Below are experts of layer 5 (counted from 0) of a mixture-of-experts language model. Rows are named router (the router's row for the expert), gate (a neuron's input weights, with its number), up (a neuron's input weights, with its number) and show model dimensions 64-127. Each number is 128 + 24 x the weight over its row's rms, rounded and kept within 0 to 255.
Before each expert's rows: "mostly gets" lists some tokens that are sent to it at least half of the time. This comes from a sample of Wikipedia text that the model never trained on.

# expert 30
mostly gets: " ±%", " Votes", "imin", "lev", " York", "elt"
router [149 121 136 135 107  93 137 110 145 163 106  94 168 123 125  74 140 113 112 141 139 101 130 130 116  96 142 106 180  94 116 129 125 161  95 122 115 124  96 146 155 157 129 124 130 121 152 159 108 122 111 126 132 132  98 120 123 127 133 147 127 124 102 116]
gate0 [138 121 124  93 145 131 115 170 136 107  95 119 117  63  83 132 114 167 114 161 135 115 106  96 118 112 107 145 147 119  98 132 135 162 125 116 102 137 163 142 122 121 106 147  95 135 124 136 124  77 117 154  90 125 161 140 153 119 109 121 119 126 112  95]
up0 [110 126  99 127 154 114 129 107 122 119 141 144 106 132 142 180  92 137  69 123 116  87 149 136 155 120 134  89  91 150 148 115 159 101 123 178 136 101 180 114 126 143 121 141 134 116 179 155 151 185 160  98 134 172 121 130 125 145 160 124 138  83 156 145]
gate1 [124 145 126 172 165 117 137 152 147 116 134 179 120 132 123 122 113 125 139 158 162 149 111  96 137 131 130 156 129 117 130 121 114 151  90  65 126 136 145 162 144 134 172 150 141 154 129 106 132 150 158 106 104 131 122 170 140 103 179 114 110 147 109  93]
up1 [124 144 134 121 202 123 104 179  89 167 142 103  93 113  94 120 110 144 112 125  91 132 125 139 153 113 159 113 108 109  93 158 108 123 152 146 134  86 157 109 142 159  91 133 106 127  82 142 112 119 118 109 160 146 156  99 196 154  89 129 144 127  92 144]
gate2 [114 154 137 123 129 172 102  96 122 127 109 109 104 107 136 143 140 130 147 112 101 156 120 104 119 116 126 102  99  91 159 142 141 153 119 134 119  93 122 121 107 179 159 152 124 138 142 136 129 169 104 133 131 130 129 176  96 136 167  83 122 108 140 142]
up2 [ 82 143 120 125 137 131 128 108 131  82 103 135 159  91 117 140  90 149 113 115 115 190 144 119 123 147 144 101 159 153 125 129 107 137 175 106 108 115 121 101  90 147 135 114 141 126 134 166 146 112 163 100 156  99 131 144  59 143 107  96 136 181 127 122]
gate3 [160 101 117 124 132 114 142 155 136 149 154 153 153 113 120 119 110 149 121 150 158  69  86 162 105 128 172 152  96 113  85 107 102 106 119 161 111 148 150 156 140 105  69 119 131 124 125 118 164 121  90  83  79 151  85 114 125 121 137 142 149 109 130  91]
up3 [122 122 108 115 129 118 105 138 127 127 113 101  71  95 100 119 153 149 120  98 103 160 172 156  77  95 162 105 110 123 136 140 142 145  93 116 138 110 153  90 130 118 138 119 130  96 148 132 148 134 181 108 142 127 122 153 159 173  92 164 118 162 110 144]
gate4 [112 107 125 189 120 132  98 120 121 128  93 123 161 115 117 107 155 118 181 187 117 156 135  95  98 151 137 105 135 151  88 112 122 148  95 115 101 188 137 174 126 122 131 142 113 140  83 143 106 109 107 106 150 118 130 130 139 144 137 147 159 111 110  93]
up4 [165  91 160  97 105 113 141 124  94 106 123 167 100 133 130 131 128 102 115 145 157 111 111 115 117 142 137  87 151 127 160 149 113 140 118 112 112 131 113 112 131 163 104 175 172 123  67 145 135  96 124 111 113 146 132  77 182 147 131 128 133 109 170 143]
gate5 [148 134 115 100 153 134 124 160 106 189 108  66 162 100  96 145 137 146  92 109 147 102 162 126 156 111 130 121 148  88 151 129 161 126 137 151  98  97 127 170 129 129 105  99 145 103 187 160 128 119 159 140 123 154 135 107 127 102 138 121 173 133 120 118]
up5 [136 111 119 116 152 129 125 139 123 137 140 118 127 162 133 133 149 135 192 133 100 123 147  97  52 167 147 148 100 153  87 148  80 167 169  83 130 129  80 120 126  95 128 160 142 107 121  80  94 150 129 100 139 123 141 145 148 140 152 106 133 128 131 113]
gate6 [119 127 140 101 127 105 161 115 136 126 200 139 136  91 164  62 103 180  80  97 136 144 128 171 127 133 134  86 157 163 159 127 141 142 120  91 154  97 121 114  79 128  87  84 131 140 142 108 149 108 126 135 115 139  95 122 104 155 129 137 138 161 118 148]
up6 [ 97 131 167  98 108 122 121 109 130 131 155 140 168  99 204 107 108 151 108 116 122 153 163 144 166 147 148 120 126 108 155 130 128 176 121 112 150 117 142 144 124 105 164 101 146 167 120 126 129 113 139 115 128 173 136 122 124 131 127 113 154 129 114 133]
gate7 [127 122 151  74 126 136 142 116 120 156 130 125 164 207 107 115 152 143  81 107 105 115 147 118 159 175 158  94 106 153 132 110 185 146 109 132 126 138 104 108 148 112 153 110 151 158 151 144 117 165  77 112 122 138 117 101 129 113 119 127 123 142 112 117]
up7 [156 156 145 179 127 141 121 153 137 133  86 121  70 119  68 140  98 124 107 138 101 159 128 114  83 127 111 204 104 175 118 170  88 126 151  99 128  85 190 147 144 114 119 124 129 102 123 106 148 126 121 130 148  91 138 161 128 141 142 162 145  96 104 130]
gate8 [153 110 119 158 142  91 150 107 108 169 131 149  93 123 113 109 135  84 121 136 141 133 112 113 139 139 201 144 118 118 129 171  87 116 143 128 110 168 121 119 126  78  90  90 140 107 141 148 141 108 138 119  78 124 125 129 141 170 118 165 143 140 145  89]
up8 [138 158 134  90 166 145 164 136 113 121 138 112 149 119 147 160 113 121 102 137 103 149 139 130 129 159 120 164 133 164 136 119 134 173 170 125 132 123 101 182 111 102 139 155 109 155 130 121 100  91 106 105 182 127 148 146  96 115 134 135 158  85 122 124]
gate9 [148 125 147 112 133 117 143  87  66 108 134 152 127 116 109 123 149 124  80 126  94 179 119 103 129 105 141 138 109 134 148 109  96 128 144 102 117 116 119 116 125 134 100 131 109 102 135  95 160  85 144 113 103 147 130 161 127 116 116 142 161 156 148 135]
up9 [147 118 153 136 179 142 131 106  87  89 119 142 121 112  83 113 129 140 121 178 100 141 123 135 118  85  96 104 127 149 109 110 143 133 149 130  92 125 153 119 145 103  92  99  99 103  98 118 153 121 156 109 105 110 149 104 164 128 101 167 122 177 143 168]
gate10 [115 129 144 109 121  78 146  57 136  85 127 140 127 132 138  86  99 123 118 108 153  95 119 137 134 130 107 117 135 152 126 163 136 158 118 142 116  90 128 100 142  97 116 151 130 142 116 153  82 131  88 136 153 165 113 106 145 103 171 159 151  79 139 139]
up10 [152 147 164 112 123  87 112 138 118 150 154 149 182 113 154 142 164 162  96 130 137 133 116 131 110  52 112 128 151  97 193 141 114 121 135 153 158 120 136 104 101  89 119 146 127 128 121 106 130 124 140 106 124 165 158 104 108 135 148 119 113 143 155 138]
gate11 [152 180 150 101 129 137 141 102 126 157  94 136 135 113 159 159 117  69 175 113 134 147 118 140 102 139 147 120 140 166 108 128 131 129 152 111 131  99 127  97 122 140 136 162 153 136 140 155 102 142 125 114  97 165 159 157 113 135 127 147 130 119 139 111]
up11 [113 157 104 139 105 110 108 102 128 117 133  93 144 117 124 140 146 116 114 137 117 120 116 146 114 126 123 132 142 145 154 107 149  99 159 115 103 115  97  84 161 165 117 147 155 116  94 177 136 124 119 118 148 144 135 100  70  76 125 147 149  83 105 118]
gate12 [106 106 107  84  90 139  79 114 107 100 136 128 116 119 124 103 125 102 121  81 145 104 139 116 113 144 150 121 174 113 155 101  92 150 105 135 135 125 110  86 177 121 190 102 117 122 129 139 151 149 122 127 114 174 135 141 144 109  86 106 140  91 116  97]
up12 [ 94 140 113 157 131 116 158 169 123 148 108 110 129 134 140 133 122 108 143 128 103 118  91 126 149 106 103 118 141 159 117 123 129 166 148 156 144 124  79 118 124 108 111 133  99  87  77 142 128 174 124 116 109 105 134 159 132 116 131 136 118  92 143 140]
gate13 [127 156 144 143 197 116 107 135 101 127 112 109 157 125 120 128 129 122 123 161  84 177 156  99 149 162 118  99 133 113 134 145 127 127 133 141 164 166 156 137 124 116 125 129  96  96 140  99 111 159  89 136 131 109 147 172 107 117 143 133 124 117 107 123]
up13 [140 132 136 145 152 113 147  71 106 138 134 123 156 147 153 147 114 134 119 157 122 164 155 128 130 138 135 126 114 104 125 154 118 154 117 166 126 192 131 124 133 129 222 133  97 122 104 127 141 162 119 108 115 127 134 133 112 110 116 124  87  99 131 154]
gate14 [117 101 131 131 104 122 120 152 151 145 110 101 106 142 128  98 119  87 157  84 196 112 134 133 102 106 112 145 111 137  72 161 102 143 104 108 105 102 106  96 164 154  92 128 156 136 141 140  85 113 147 129 130 110  82 153 143  88 109 164 117 115 131 129]
up14 [144 136 130  82 127 121 162  97 110  99 122 147 140 151 132 120 116 120  68 105 115 159 119 151 113 151 115 116 130  81 104  88  96  98 112 131 123 140 178  75 160 116 109 134 104 108 107 173 151 136 155  93 133 187 135 123 134 106 150 109  87  76 133 138]
gate15 [127 120 137 108 148 153 106 130 130 165 107 155 197 148 119 148 115 133 147 152 154  90 126 115  93  94 126 104 149 137 120 121 126 172 130 173 110 189 115 143  97 161 120 124 137 146 132 146 117 164 129  91 111 148 109 132 129 153 154 130  98 103 172 185]
up15 [135  93 128 158 153 144 114 118  91 147 125 131 154 155 163 102 107 126 128 142 110 131 122 171 131  98 120  99  80 123 166  99 121 145 115 124  78 115 155 154 104 143 111  98 115 108 138 101 136 147 116 143 144 105 112 108 128 131 111  96 161 105 117 182]
gate16 [129 101 132 140 119 140 139 130 128 161  85 133 128 100 125  86 169 141 151  66 114 153 114 115  91 140 134 119 112 169 103 157 180 138 149  84 118 135 122 113 127 117 123 114 116 111 140  88 115 156 127 152 159 105 136 138 125 135 152 126  79 159 166 134]
up16 [131 124 136 199 119 150 137 153  91 125 143  92 116  78 126 109  90  99 171 148 156 128 144 115 114 110 105 144 125 139 109 132 103 119 122 111 177 129 138 122 182 134 111 140 145 104 140 138 103 160 175 140 125 114 120 138 114 171 145 121 104 135  82 132]

# expert 46
mostly gets: " Binomial", "è", "ă", "ā", "い", "ん"
router [122 126  88 148  96 164 117 147 112 175 135 151 133 120 164 119 125 165 156 118  99 111  79 138 124 127 106  92 122 114 135 135 120 114 125 114 123 117 116 135 140 181 154 113 142  95 113 171 157 133 130 144 102 146 141 120 112 129 114 146 153 132 153 132]
gate0 [132 131 123 118 110 141 119  97 121 106 132 122 132 131 116  93 173 135 136 137 155  47  85 154 120  87 175  73 131 159 131 132 143  94 134 155  65 109 111 151 144 144 121 167 132  95  75 164 158 138 108 124 159 137 105  84 158 121  87 141 136 144 135 125]
up0 [136 118 162 143 127  98 140 157 153 117 100 124 133 149 133 141 139 145 173 163 160  91  93 156 119  66  98 110 171 127 136 137 131  65 156 151 119  82 162 132 125 133 102 141 166 108  96 138 146 156 121 119 112 160 114 130 131 134 123 128 125 176 148 115]
gate1 [105 158 123 132 166 160 115 184 115 158 125 131 120 136 145 143 123 115 139 114 164 110  88 141 101 127 136 125  88 157 120 108 125 119 101 123 116 109 135 103 184 140  98 159 131 175 120 134 131 202 178 133 145 133 124 128 138 154 121 126 109  86 128  89]
up1 [152 105 162 136  96 132  78  94 105 136  93 150  94  88 111 132 130 165 137 145 137 110  97 147 133  82 149 141 119 153 104 137 155 110 115 116 136 149  88 154 133 158 120 177 144 125 114 134 138 159 166 140 112 136 118 144 159 124 115 141  84 179 114 118]
gate2 [120 137 151 131 125 123 136 144 101 111 131 134 153 100 152 132 174 107  82 165 129 150 132 127  89 115 167 132 119 144  86 143  99 142 143 108 102 154 154 121 143 136 140  96 124 135 126 126 126  91 104 136 126 109 152 134 128  93 119  76 137 130 103 112]
up2 [ 77  75 107 130 135 135 173 121 135 150  83 123 130 102 147 137 163 138  35 159  77 129 119 112  97 144 159 121 126 121 130 143 122 135 117 138 123 129 156 146 130 161 154 112  92 139 140  93 156 125 118 123 124 122 182 158 141 143 138 124 141 147  93 114]
gate3 [113 174 119 179 119 117 130 111 137 134 111 135 145 144 171 148 134 139 105 138 134 105 200 113 173 112 108 159 137  87 112 156 131 122  93 109 108  94 100 160 127 173 136  95 127 115 146 120 173 139 137 107 152 150 157 111 116 126 118 138 132 161 134 118]
up3 [153 163 102 115 150 154 137 130 115 129 143 136 155 142  97 158 149 162 111 116 141 116 116 148 105 120 164 122 131 145 122 127  90 140 103 114 165 115 132  76 122 159 116 121 147 106 104 103  93 148 115 107  97 161  91 118 141 127 101 158 123 143 168 145]
gate4 [147 141 149 115 135 173 102 112 111 116 140  68 118  94 133 128 152 123 128 138  96 138  95 149 173 114 143 116 119 118 139 111 114 138 142 177 129 121 135  99 148 125 109 132 163 117  81 163 135 115 139 119 117 170  80 123 119 134 151 145 128 116 120 135]
up4 [168  93 132 122  88 153 135 128 149 155 143 163 144 150 126  99 126 169 107 150 109 122 138 134 166 143 115 149 107 159 120 144 130 168 106 123  96 109 106 113 161 157 130  96 150 133 121 108 123 151 128 125 105 111 144 115 124 148 108 106 113 159 114 107]
gate5 [120 134 127 100  78 145 159 147 102 147 107 152 152 121 151 124  92 120 100 100 138 149  99 121 163 147 149 139 148  69 114 122 132 145 138 120 115 124 109 119 122 122 148 113 116 101 133 160 144 117 138 136 109 160 138  91 128  79 134 151 135 129 143 161]
up5 [115 115 115 148 129 113 118 133 132 134 135  98 153 122 166 139 116 140  90 135 110 108 123 137  97 144 121 121 106 125  92 149 119 132 132  90 164 168  76 131  97 133 133  99 133 114 133  78  90 126  92  76 122 170 105 112 138 154 127 101 130 148 108 119]
gate6 [153 123 142 155 157 130  80 134 120 138 144 172 110 107 155 173 119 166 142 135 120 121 114  97 100 120  99 108 132 145 162 101 103 127 117  92 155 137 169 148 103 123 133 162 150 136 151 127 102 158 130 144  70 156 100 135 128 130 111 147 140  80 158 136]
up6 [172 157 186 102 129 145 158 114 121 112 127 137 110 151 151 111 120 140 141 155 118 112 122 143 120 124  82 156 130 125 121 130  87 126 139 146 120 103 184 140 129  94 156 107 119 131 104  90 119  94 145 144 148 166 122 148 146 135  91 112 116 116 108 166]
gate7 [156 108 133 129 114 129  97 100 156 128 141 181 109 113 113 131 152 135  97 140  97 137 150 116 172 119 113 159 154 111 150 134 126 135 130  95  93 149 127  95 149 161 161 130 129 145 138 131 112 156 111 142 125 100 207 141 154 154 113 130 162 132 126 171]
up7 [166 130 147 162 127 128 146 136 151 121 145 129 112 185  84 116 123 129 147 146 164 160 109 145  73 123 157 137  63 173 135 173  96 109 172 111 126 133 158 155 109 124 132 148 105 128 149  63 115 104 126 115 144 168 128 121 122 142 168 147 112 140 129 127]
gate8 [100 109 105 122 152 102 113 127 132 130  94  97 106 158 135 163 106 139 113 124 106 132  89 118 115  92 129 141 124 147 154 134 164  79 125 154 111 122 161 103 109 119 131 147 122  90 104 142 183 185 146 119  80 160 111 127 122  98 103 110 144 165 147 155]
up8 [127 129 149 138 158 153 119 153 107 115 152 154  68 100 127 159  99 117 121 123 105 134 110 122 114 116  93 119 148 117 132 146  49  85 128 146 168 113 153 140 111 100 107 123 142 111 133 177 106 107 166 106 131 166  83 130 128  89 157 157 119 107 122 109]
gate9 [ 89 151 115 103 101 171 138 108 129 146 134 157 141 103 119 146 115 117  93  99 118  92 116 119 125  96  87 160 137 108 122  89 124 130 116 104  92 112  76 110 108 141 138 125 101 135 117 116 144 180  98 175 124 171  85 142 113 133 136 136 161 152 107  98]
up9 [152 117 119 159 109 141 121  92 161 119 178 153 159 161 160 106 147 163 106  99  92 152 161 108  88 140 126 134 144 107 146 124 142 140  88 157 123 140 108 116 138 165 146  98  68 131 131 109 139 124 172 124 127 110 139 115  79 165 102 116  99 123 150  92]
gate10 [ 97 121 106 107 141 140 116  85  69  91 138 110 115 130 126 131 153 125 142 166 126  98 110 103 116 102 148 133 167 130 101 103 156 107 168 165  94  95 112  98 126 166 110 210 149 110  90 145 183 143 138 157 123 152 117 120 130 122 135 129 142 140 134 119]
up10 [157 123 124 135 135 129 157 139 155 166 129 104 150 106 125  99 103 101  99  88 124 148 106 167 120 169 109 164  93  75 151 147  64 137  94 129 145 113 139 151 152 105 110  89  99 143 160 103 136  99  77  81 132  94 159 126 162 122 103 127 120 136  96 133]
gate11 [ 83 187 149 113 115 114 129 110 145 135 180 148 124 157 110 128 156 133 116 102  67 108 120 162 161 106 122 154 113 120 140 146 111  94 123 158 131 157 115 109 125 125  86  96 122 125 146 108 171 126 126 146 153 141 114 114 143 140 109 157 133 125 115 173]
up11 [128 115 106 119 140 106 121 154 123 140 135 133 113 101 123 126 147 134 127 140 101 142 116 150 152 161 150  95 158  96 161 109  90 111 112 199 153  84 141 137  89 135  92 133 167 114 158 165 134 150 109 144 171 147  83  97 166 101 141 134 137 102 135 125]
gate12 [159 134 129 139 113 104 127 108 124 145  80 127 151  96 146 127 172  93 134 105 123 140 138 136 114 115 110 100 127 111 165 139 145 137 120 146 131 140 117 146 129 111  97 175 181 147 157 192 124 125 167 128 187 140 157 139 108 107  87 105 121 143 126 174]
up12 [166 105 147 146 105 124 124 152 108 116 136  62 157  98  88 140 110 121 147 127  99 117 124 140 101 111 112 161 168 121 113 110  80 164 139 167 135 120 139 148 169 118 104 113 133 125 144 116 110 139 105 141 133 116 114 138 118 121 116 108 110 126 145  87]
gate13 [152 131 147  97 148 153 125 134 153 126 174 161 143 150 123 102 119 186 149 146 117 100 140 108 115 120  78 189 105 147 121  92 103 117 162  90  98 182 122 144 124 140 163 139 116 132 138 129 112 142 107 164 112 116 175 152 110 102 115 148 120 132 147 144]
up13 [109 137 126 119  82 113 151 134 169 110 156 146 122 135 135 102 166 144 123 154 114 144 130 159  78 139  84 143 136 123 185  89 120 123 139 144 116 146 129 128 154 124 160 133  98 111 104 136 138 101 146 131 153 113 130 117 144 153 125 140  90 165 112 162]
gate14 [143 111 101 104 116 128 163 157 114 126 101 108 144 133 153 108 139 150 115 106 105 107 159 125 140  79 125 129 120 117 157 138 130 126 125 195 122  88 137 112 153 113 129 145  96 137 118 149 175 141 145 123 145 155 130 110 169 121 165 126  91 116 113 110]
up14 [149  88 117 120  92 115 112 144 125 138 101 151 113 106 140 147 117 179 109  96 126 115 135 129 137  85 106 164  94 130 107 116 160 160 120 115 134 134 154 104 111  89 159  93 120 146 136 109 133 177 150 160 107 108  84 181 145 155 128 137 114 115 114 105]
gate15 [126 144 143 132  63 136 163 115 131 156 120 151 133 166 115 122 119 142 130 143 120 129 115 122 114 151 186 123 114 124 151 138 153 143 138 122 115 138 115 126 118 148 171 118  95 105 119 146 100 142 132 162 122 106 140 172 106 128 116 103 124 150 143 154]
up15 [143 130 148 132  52 160 159 101 109 139 127 137 124 108 109 140 163 157 116  76 112 159 108 152 138 152 118 142 128 127 107 132 130 105 152  85 133 157 148  48 123 147 150 106 122 142 146 148 122 142 136 161 156 141 162 143 114 140 132 134 111 139 132 122]
gate16 [124 149 133 120 104 139 102 123  98 158 107  99 118 101 129  87 156 155 161 103  88 157 134 125  90 158 102  95 139 129 130 107 134 132 120 117 117 121 158 100 179 100 155 103 114 136  99 156 170  98 155 116 131 123 132 104 142 115 110 109 106 107 120 142]
up16 [131 130 134 137 163  88 131 116 113  86 114 141 105 114 142 136 139  88 145 146 137 137 137 156  89 145 106 139  91  82 103 138 150 127 105 104 105 132 132 136  96 145  79 162 123 124 169 100 123 142 151 115 146 128 134 109  85 115 166 107 124 101 113 127]

# expert 48
mostly gets: " during", " After", "After", " among", " During", " before"
router [129  99  90 125 109 169 130  96  87 191 121 112  92 109 126  86 117 108 106 125 123  80 121 122 123  95 156 112  94  74 127 115 131 126 144 107 148 138 124 144 175 143 150 128 127 105 138 110 128 107 104 115 132 148  97 143 106 104 115 118 107 119  86 133]
gate0 [126 163  89 133 145 116 102 126  99 112 135  85 133 117 148 146 143 128 168 115 126 152 108 163 126  93 100 133 113 107 163 110 135 125 115 129 102 140 135 116 120 124 170 134 115 161 133 176 144 136 171 134 133 120 150 104 182 151  83  99 113 105 108 141]
up0 [115 136 106  95  80 143 157 112 124  96 128 152 157 171  82  96 128 152  76 138 160  72 139 127 154 136 123 122 178 174 101 139 116 145 148 136 140 141 121 107 118 165  97 108 130 113 137 151 131 119 111 172 125 141 170 128 143  90 141 113 149 131 155 107]
gate1 [ 92 104 134 109 149 149 165 111 109 136  91  98 125 105 118 130 164 127 149 152 147 123 146 116 145 100 137 114 152 114 182 151 107 147 147 175 137 155 126 145 124 123 157 110 164 154 139 148 124 188 169 111 103 167 116  95 150 143 125 138 135 130 133 130]
up1 [ 77 142 122 143 164 109 122 157  95 131 150  85 132  75 139 112 124 135 144 118  85 168 130 142 128 131 151 161 114  73 170 140 126 127 115 122 119  93 114 133 129 161 101 143 130 135 127 131 135 149 148 123 112 180 121 134 132 127 140  99 109 133 132 102]
gate2 [145  93 116 153 149 121 120 134  83 111 119  98 103 125 160 138 119 106 148 112 152 106 151 105 154 122 130 126 142  86 149  96 103 137  97 114 160  99 166 133 136 121 117 142 114 109 116 138 141 108  83 129  90 164  87 111 156 107 121 147 105 119 144 123]
up2 [152 147 145 126 166 102 119 107 137  93 109 106 150 150 114 160 140 169 123 133 132 139 153 121 120 135 127 138 107 167 102 152 180 143 161 119 114 190 124 145 147 138 152  99 108 169 127 165 152 143 161 126 134 145 169 132 103 119 163 129  87 127 118 161]
gate3 [117 132  92 145 105 137 150 138 151 142  99  92 144 130  68 130 125 104 146 120 102 140  71 126 112  98 152  96 149 134 137 160 148 139 116 122 149 151 149 105 153 131 150 137 116 116 135 111 113 159 136 139 138 164 126 175 135 120 101  76 118 132  84 135]
up3 [124  95 130 150 122 118 156 156 154 141 130  94 143 105  75 104  93 128 198 118 121 139  82 151 106 144 160 115 132  78 116 158 153 145 136 110 143 119 167 113 142 138  88 143 119 158 111 126 111 133 127 111 127 179 137 124 112 120 142 110 133 137 116 142]
gate4 [139 103 160 133 101 121 102 125 116 125 136 111 104 131 125  83 129 127 113 111 159 131 147 161  91 124 110  86  91  99 131 150  97 123 117 126 182 123 147 126 124 130 144 137  98 144 132 157 114 155 164 113  84 118 128 116 147 138 142  81 137 117  87 104]
up4 [131 108 145 125 129 101 142 161 135 136 155  95 117 143 106  79 144 168 151 137 144 118  65 129  93 145 129 106 134 133 136 158 118 133 117 100 151 105 163 129 168 141 135 112 106 148 111 129  97 142 145  88 133 167  97 110 125 139 160  82  87  95  84  95]
gate5 [117 100 174 162 121 127 112 117 117 126 131 155 121 126 106 128 115 142 145  81 138 114 150 135 159 119  90 151 108  95 146 109 117  88 120 150 119  98 124 163 132 136 118 115 153  82  90 108 122 116  95 122 130 115 130 101  96 115 164 118 117 170 184 153]
up5 [141 139 121  99 121 161 158 150 145 132 117 140 142 143 132 160 134 164 122 112 161 129 150  98 146 112 153 143 156 144 124 120 145 158 129 121 124 137 145 101 156 120 147 129 134 133 170 162 142  87  87 175 135 155 152 147 135 137  99 116 125  83  96 142]
gate6 [108  91 148 114 127 143 139 151  78 155 131  93 117 118 114 130 136 144  87 131 150 124 109 118 131 162 105 142 145 117 116 129  90 121 118 141 127 120 126 130 120 142  91 120 109 123 120 141 131 132 122 135 151 138  96 118 126 139 185 121 139 109  78 114]
up6 [161 107 176 112 108 149 115 109 117 131 138 134 144 145 106 115 158 125 100 148 160  95 144  96 141 183 108 114 113 141 131 131  97 140 145  91 171 141 115 127 140 116 102 118 111 126 145 123 117 131 121 144 179 122 133 144 124 118 180  95 139 112 140 153]
gate7 [155 158  92 100 126 141 150 161 153 152 116 131 100  87 124 106 102 134 133 151 108 118 163 110 157 111 139  76 117 111 152  54 115 160 128 127 135 109 134  90 114 116 140 153 131 124 146 110  89  92  92 141 139  91 174 124 149  98 157 169 155 128  83 124]
up7 [112 174 127 108 126 136 139 167 143 171 147 145 113 137 140 123 111  99 123 144 135 143 184 123 130 127 166 155 118  95 135  99 127 120  86 145 135 122  94 120 134 157 116 132 110 116 132 102  84 110 116 108 163 137 118 160 101 121 169 153 125 110  71 157]
gate8 [122 139 118  93 100 119 155 176 133 143  78 125 112 119 110 106 101 116 126 149 188  98 123 106 126 140  95  92 137 142 153 139 150 148 132 125 149 154 163  86 127 152 106 119 170 121 128 154 166 128 114 155 163 127 124 134 152 101 118 108 161 131 102 101]
up8 [106 139 111 126 140 225 133 139 129 137 121 126 138 154  88 152 116 156 115 107  87 154  98 150  82 129 146 179 139 162 126 135  91 110 127 110 127 148 118 130 121 155 119 135  89 107 159 126 135 148 112 137 101  97 115 110  84 121 147 159 143  97 131 119]
gate9 [124 120 124 140 122 133 121 132 161 141  88 146 139  96  91 126 103 158 135 117 142 119 160 111 126 140 168 144 141 106 125 122 170  99 124 151 135 161 107  71 139 129 175 137 166 147 137 131 137 121  97 131 107 147  85 155 126 121  79 125 113 148 114 131]
up9 [150 177 108 172 141 123 143 146 114  88 159 147 111 148 163 151 104 107 149 102 103 180  90 134 132 136  95 153 138 181 159 128  98 146 154 120 143 118 160 152 115  95 121 146 154 101  74 141 147 147 121 122 119 106 138 114 146 121  92 164 136  83 151 142]
gate10 [161 143 128 121  97  88 127 148 122 172 141 135 126 165  94 123 136 135 134 178  94  67 106 128 145 107 151 131 139 156 125 150 116 136 208 126 164 127 110 126 160 152 166  99 153  92 166 105 140 101 114 159 150 122 111 123 162 129 166 137 117 128 131 159]
up10 [ 79 120 133 115 147 160 102 109 137  77 139 118 132 116 211 129  84 139  96  71 173 134 157 123 139 146 109 139 108 103 122  99 123 126  83 144  96 116 154 121 116 125  84 155  90 162  98 159 145 140 115 115 113 111 154 141 102 133 114 132 122 112 104  83]
gate11 [ 99 147 100 103 139  83 122 137  73 142 110 136 117 158 148 104  89 112 118 141  85  86 155 112 120 167 110 130  83 121 106 133 147 127  78 112 135 168 115 149 149 113 143 119  85 158 124 130 115  63  91 112  93 131 108 101 140 130 142 106 157 133  95 122]
up11 [123 144 120 140 102 123  74 107 130 137 133 137 124 162 117 146 132 146  97 110 140 106 138 130 150 131 123 108 126 128 130 101 172 120 153 113 120 133  94 152 143 180 129 156 113 146 102 135 169 137 161 114 129 131 153 132 131 158 105 166 112 123 147 125]
gate12 [166 107  94 135 139 122 154 137 123  96  89 118 153 129 133 171 146 140 176 189 129 135 105 114  96 142 116 120 136 180 159 136 145 148 143 188 115 134 148 111 126 124 143  88 144 145  98 188  96 130 169 167 127 111 110 158 120 174  77 129  84  98 111 120]
up12 [135 105 121 132 144 132 101 145 151 116 102 183  89  94 150 131 139 131 141 137 129 110  98 127 133 128 128  91 104 138 131 125 186 150 160 121  97 142 112 150 146 119 125  76 148 156 156 117 110 136 157 113 164 104  88 174 128 126 158 128 110 156  87 151]
gate13 [121  95 109 143 102 131 142 137 126  99 152 148 169 131 180 123 137 109 132 116 207 143 138 145 145 138 140 166 160 121 131 127 122 130 141 144 120  70  76 175  98 120 126 144 126 128 135 146 138  84 153 141 147 130 176 105 135 122 123 119 109 110 101 118]
up13 [ 63  73 163 133 117 135 129 122 162 111 132 165 130 116 151 212 134 107 143 125 158 149 107 120 184 127 125 151 108 165 130 124 144 152  99 139  82 112  96 161 157 115 154 128 131 126 103 137 125 131 140 118 110 105 128 126 137  93 142 166 103 115 115 146]
gate14 [128 123 114 121 127 105 197 106 113 102 165 162 121 112 106 102 147 136 131 132 132 112 135 113 128 129 137 120  98 126  92 132 133 140 139 122 176 134 120 129 143 157 139 145 170 146 123 124 120  99 155 126 131 155 136 155 139 135 146 141 181 127 124 143]
up14 [125 160 137 124 141 117 174  65  97 120 164 113 118 166  84 141 138 129 108 137 123 140 114 109 170 118 140 141  95  98 100 126  97 121 144 115 157 154 112 107  94 140 132 128 113 116 139 101 138 119 136 156 120 170 144 118 119 125 144 138 186 159 126 110]
gate15 [139 120 162 147 133 108 143 138 104 110  91 143 158  70 169 157 142  98 150 139 115 132 138 139 124 162 135  97 148 130 149 114 163 139 117 158 147 149 169 115 112 128 118 172 140  75 100 138 121 162 121 125 145  99 136 134 120 121 128 112 139 121 152 164]
up15 [160 109 164 133 141 120 119 166 127 141  95 129  99 119 119 146 124 107 123 146 145 129 164 102 168 132 121 119  90 121 129 116 141 126  90 140 145 143 168 120 125 131 132 121 158 112 163 118 149 160 128 121 142  85 136  96  89 137 113 102 109 154 111 174]
gate16 [145 153 111  96 127 124 119 113  89 135 163 106  92 109 181 130  98 156 123 114 140 120 120 121 159  92 155 156 115 130 101 127 111 139 153 142 141 125 128 105 133 103 120 104 152 159  96 153 153 143 112 122 148 153 137 121 129 109 152 142 140 109 169 146]
up16 [135 146 137 122 157 114 134 166 118 107 137 126  99 128 138 146 122 154 133 102  97  92  99 138 117  96 170 125 111 120 133 111 142 131 137 115  95 132 132 130 157 157 118 154 146 186 110 132 155 123 123 146 148 154 145 108 111  96 142 150 136 121 184 100]